config.toml
activation = "gelu"
init_std_router = 0.0204
lr_router = 0.00343
n_head = 3
n_kv_head = 1
norm = "rmsnorm"
parallel_block = false
init_std_o = 0.0112
init_std_down = 0.00558
lr_head = 0.044
decay_shape = "linear"
train_tokens = 971500000
Below are experts of layer 2 (counted from 0) of a mixture-of-experts language model. Rows are named router (the router's row for the expert), up (a neuron's input weights, with its number) and show model dimensions 0-191. Each number is 500 + 25 x the weight over its row's rms, rounded and kept within 0 to 999. Numbers have three digits each.
After each expert's rows: "gets" lists some tokens that make up at least twice as much of what it gets as of all text. This comes from a sample of Wikipedia text that the model never trained on. Tokens count by the router's weight.

# expert 29
router:450530513512469520477502499477518468490527495527491483496507466505495494520490530529494525528529476488534464539512505445533499513512520488505490564483506472498492452515516520476490503524515473508497519486482493553440489468528504496490474507543503503552517558517512536503492526533498455453486485443495469471455504487478495486516504504490532521516488512482500495502504482497525490505457466492496528521505522476492463533466512507502451488470518493431477513468538500471516470470437506521460515474502524451523562471479504486490497479511506512491505484528510492482503495515541529517
up0:513500489464504505509513510492450500511488466487453495541529501544513511488473504497462455538481478483495508499502504458525475490456519534509521512491610479466502507484529465508493488490489517499459529484517514507465491471486500527511456514482501492519534486522498537534507464467482524490469484464504508492518523496505481463516467480502543564579500524477518509480519467484463495518482515475477492491451510487495564521477514484476454490525484495470497501503518502514466452500540497495503470460461520476538500460495504488478491454499491480487516502536512498500493492494506505499
gets: ".", " (", "\"", " was", " is", " \""

# expert 9
router:449502528479476499492501522471485434498510509489508467528514488508500466539492473528536542488490482488534484500504485452538516474487503525503516529488526512498469482517550506447454495479495479510524496451497487492499513467493510487507520489540498481547487527534507549512495530568485480474501520482488490462471527470468507512518493528476529503510515484465502485495534501473504465468459470527486536536470518484483487534503492522469496470498509513509500497470538509514493465515459468530501502458506571465516549476521494487514488500523486562496504471511535500531488479525523527539
up0:465545510485492490533496507521498477502496520484451495529548493487506492540502511492512494504515528513481500472481465509489458508509467514496474516498465518475518474474501527509451494468457500473488463502449476477503536510528496483534526517506547483528483516495502578499464501524507499511431514480425523506501531430511509475492424509468521482524506502491458474498502481500481486485553492503463471566459459493493479534464520504485491505487475506510473498515523488463500515501506467466472506512501491486523480484499473503511484477481475533500476490514508529533534489482494493533
gets: " and", "s", "o", "a", "ing", "e"

# expert 26
router:445488501539516490488482523467531479488502483489505491530505447499468468581506505556527511536525486485524480503490514477526479492488496519533510522499506507512491489527531482497474503504506513515486524467462466527496512472512513492518483535531499497511505528490500523498524520570465478471501500484483491443451508481491507487522493565499516499485479494492514504450526479494499461487489490450494502507473541469492448542467518500503487456479528488474500485454532527477516457480446479513483506478499537464493576466510490456499490500519520519490508452525524508491518499505527498517
up0:552514477540516502512502533509517490515500471459478469548481536506452492522512474520501487493497506517491545445523469465504486499480498491515534483466527472482521528534491472493514491495522468486474474518504509491509538540502479546482508523499522491509442505467525465485485517499464468501488524517459485473511508532488504490538496516519457483530525490504522484488512524485473539480524503479495514448521505504506453486550552512548471491481483482529481513471492485553507500469511495554497501535515512469467490485487511482443528509515529547488494506561489551504475491480490546495
gets: ".", ")", "\"", ".\"", "\".", ")."

# expert 16
router:479556525539464510477515534468522470491544494507521478527536440512485501526518489532462547504516494472508519521541506473490487498513479491518493525467507499512499517557515493496474522541557479544492534482488445475480500510503506503511513517541514499531482504529511533500476491547494474472464508504460481445480523458457496485490505515529510487532527457492491466474512487473532511469505483498474508555536492480501470511488520482522495486500510521491471515489508483530511452485506504500532521488469529479531526501503504488469519468499564574460523497519499503524519527508494496520
up0:498543485523494470524506451508494498494524458480515509520506455526509496505494524493509495521511484455513484555498509481531531489524530506499515534461551429513463514499544518506506488518487470485509490509476470477507533476544499483497510484510506487501545524494500516456518486543474513492500533496563477491482491489465516472506487516525524546585464533493535483505515497505481511502476448488533505441500456466516476541503531511510457502460521530491481513500508522504520441484486500497499522500466480514485495478500466511524513487461511536516506466469533522498526467489514480530
gets: ",", ";", " |", ")", " (", "i"

# expert 22
router:494554521503508518494509512497498473497546478500477459506502484515482480504511504530484557492521513498555488542550491491522486491517465477482503554487489507522481528541504488501479498497541481529487532473497452469495498460509522511516511515548491501526539508528518560494494471587483477473493488507448483457512544478490503495524496512529503506541519495505468504505503504450483452475494455461479494542517483480502466528482502520518508487452503480500515481517526489510486458501488532538488549497490533516532548499462510494472495502504548521467489478516508527532527498501512513526
up0:488454520526527499494479526495522475481499502522439526511503502492505453540513461507487556517498449480484495455480519456478474479477510499500514500476515509492481519463478541480501478523467428503513489486508497544477500528498537471495530484488495497537463490440527503485492559512477453470457484508508468518492493490458536495562510517490557437469520497514494508474530510488493507502453488467459509463485519563492494488469530532475490500484515500519503516497513516466498510457461477509484513491542512478494505522492515487490483491535504508492488535492520480509462503498516492511
gets: ";", " |", " /", "\n", " (", ")"

# expert 8
router:466479504498470520520475513448541438519525489509484466515530452497487463543504495507512545515482455488527474508504477473519489495485523499519493535501475526513487498504512513465455495483519456490499478442508482507482537485496514504505499490553506467528498564540525519496489537530491501479497507475460479499445517465483507507510466529481518514517544476481506501517525472480509488472436466504499545519460518504489458530514487511492512442500494501512503515492542503499515478495468519548496510436495564472477502470496487486497495488516479537496487468531528497523492493518535513521
up0:496530496478519463535487495483500515522487498495490511476508457497479442536522483503477497510459469513488502477493455497488435507481492473525535534455519535543501495519522489490513467485503498541450474437466460468513541499525539496517516491552499527477509491491556508487525495505424508495467506515498471496502513437476500473501515545487477488504502464472471516511489494480550485499476482505519532504488506504518537451509514445500522484513513504528533527470491514489523495509522492521468495497547520540492491450476499494517491480523490514484512498495472496465557489482518471514
gets: " ", "'", " his", " their", " that", " its"

# expert 31
router:467515516536476515479498520507529486480528481508511478505523460518495484540508539528482535526522471466527446502510511466533483482493497483519520506484511450544500450509544517496489488510523491528488524429466457525489517484526536488451466540523512483524500521471510535506493508526478464459495474477486472491471486497486471486510510544493522486512493502488476505483507479490504499499493489508473527545490542438522503500459518519494467474489487475438478507459530504457483482476454499506497511433509549483533522458482488471508498481517535522506509490531475493478528508528525495513
up0:513528492534489495532494535510468475505500536478469494545512523517525464514495497491542507501517499520496510456518481497474465543553465496470495484516565488518547475520479500475469495486533464491501490489502508490502540484532496491488484523470543492501532489472453510498496496504499494512478520533472513511506466537498512486519512508512475464475503485510503501502561479514479566528505493510486502527511488489509488520493490510505507510458499435492526499485477541456515513451452469471542519502516545501518502440470476492484476462467528539527483519523482527546530499493563529518
gets: " 1", " 2", " 4", " 0", " 3", " 5"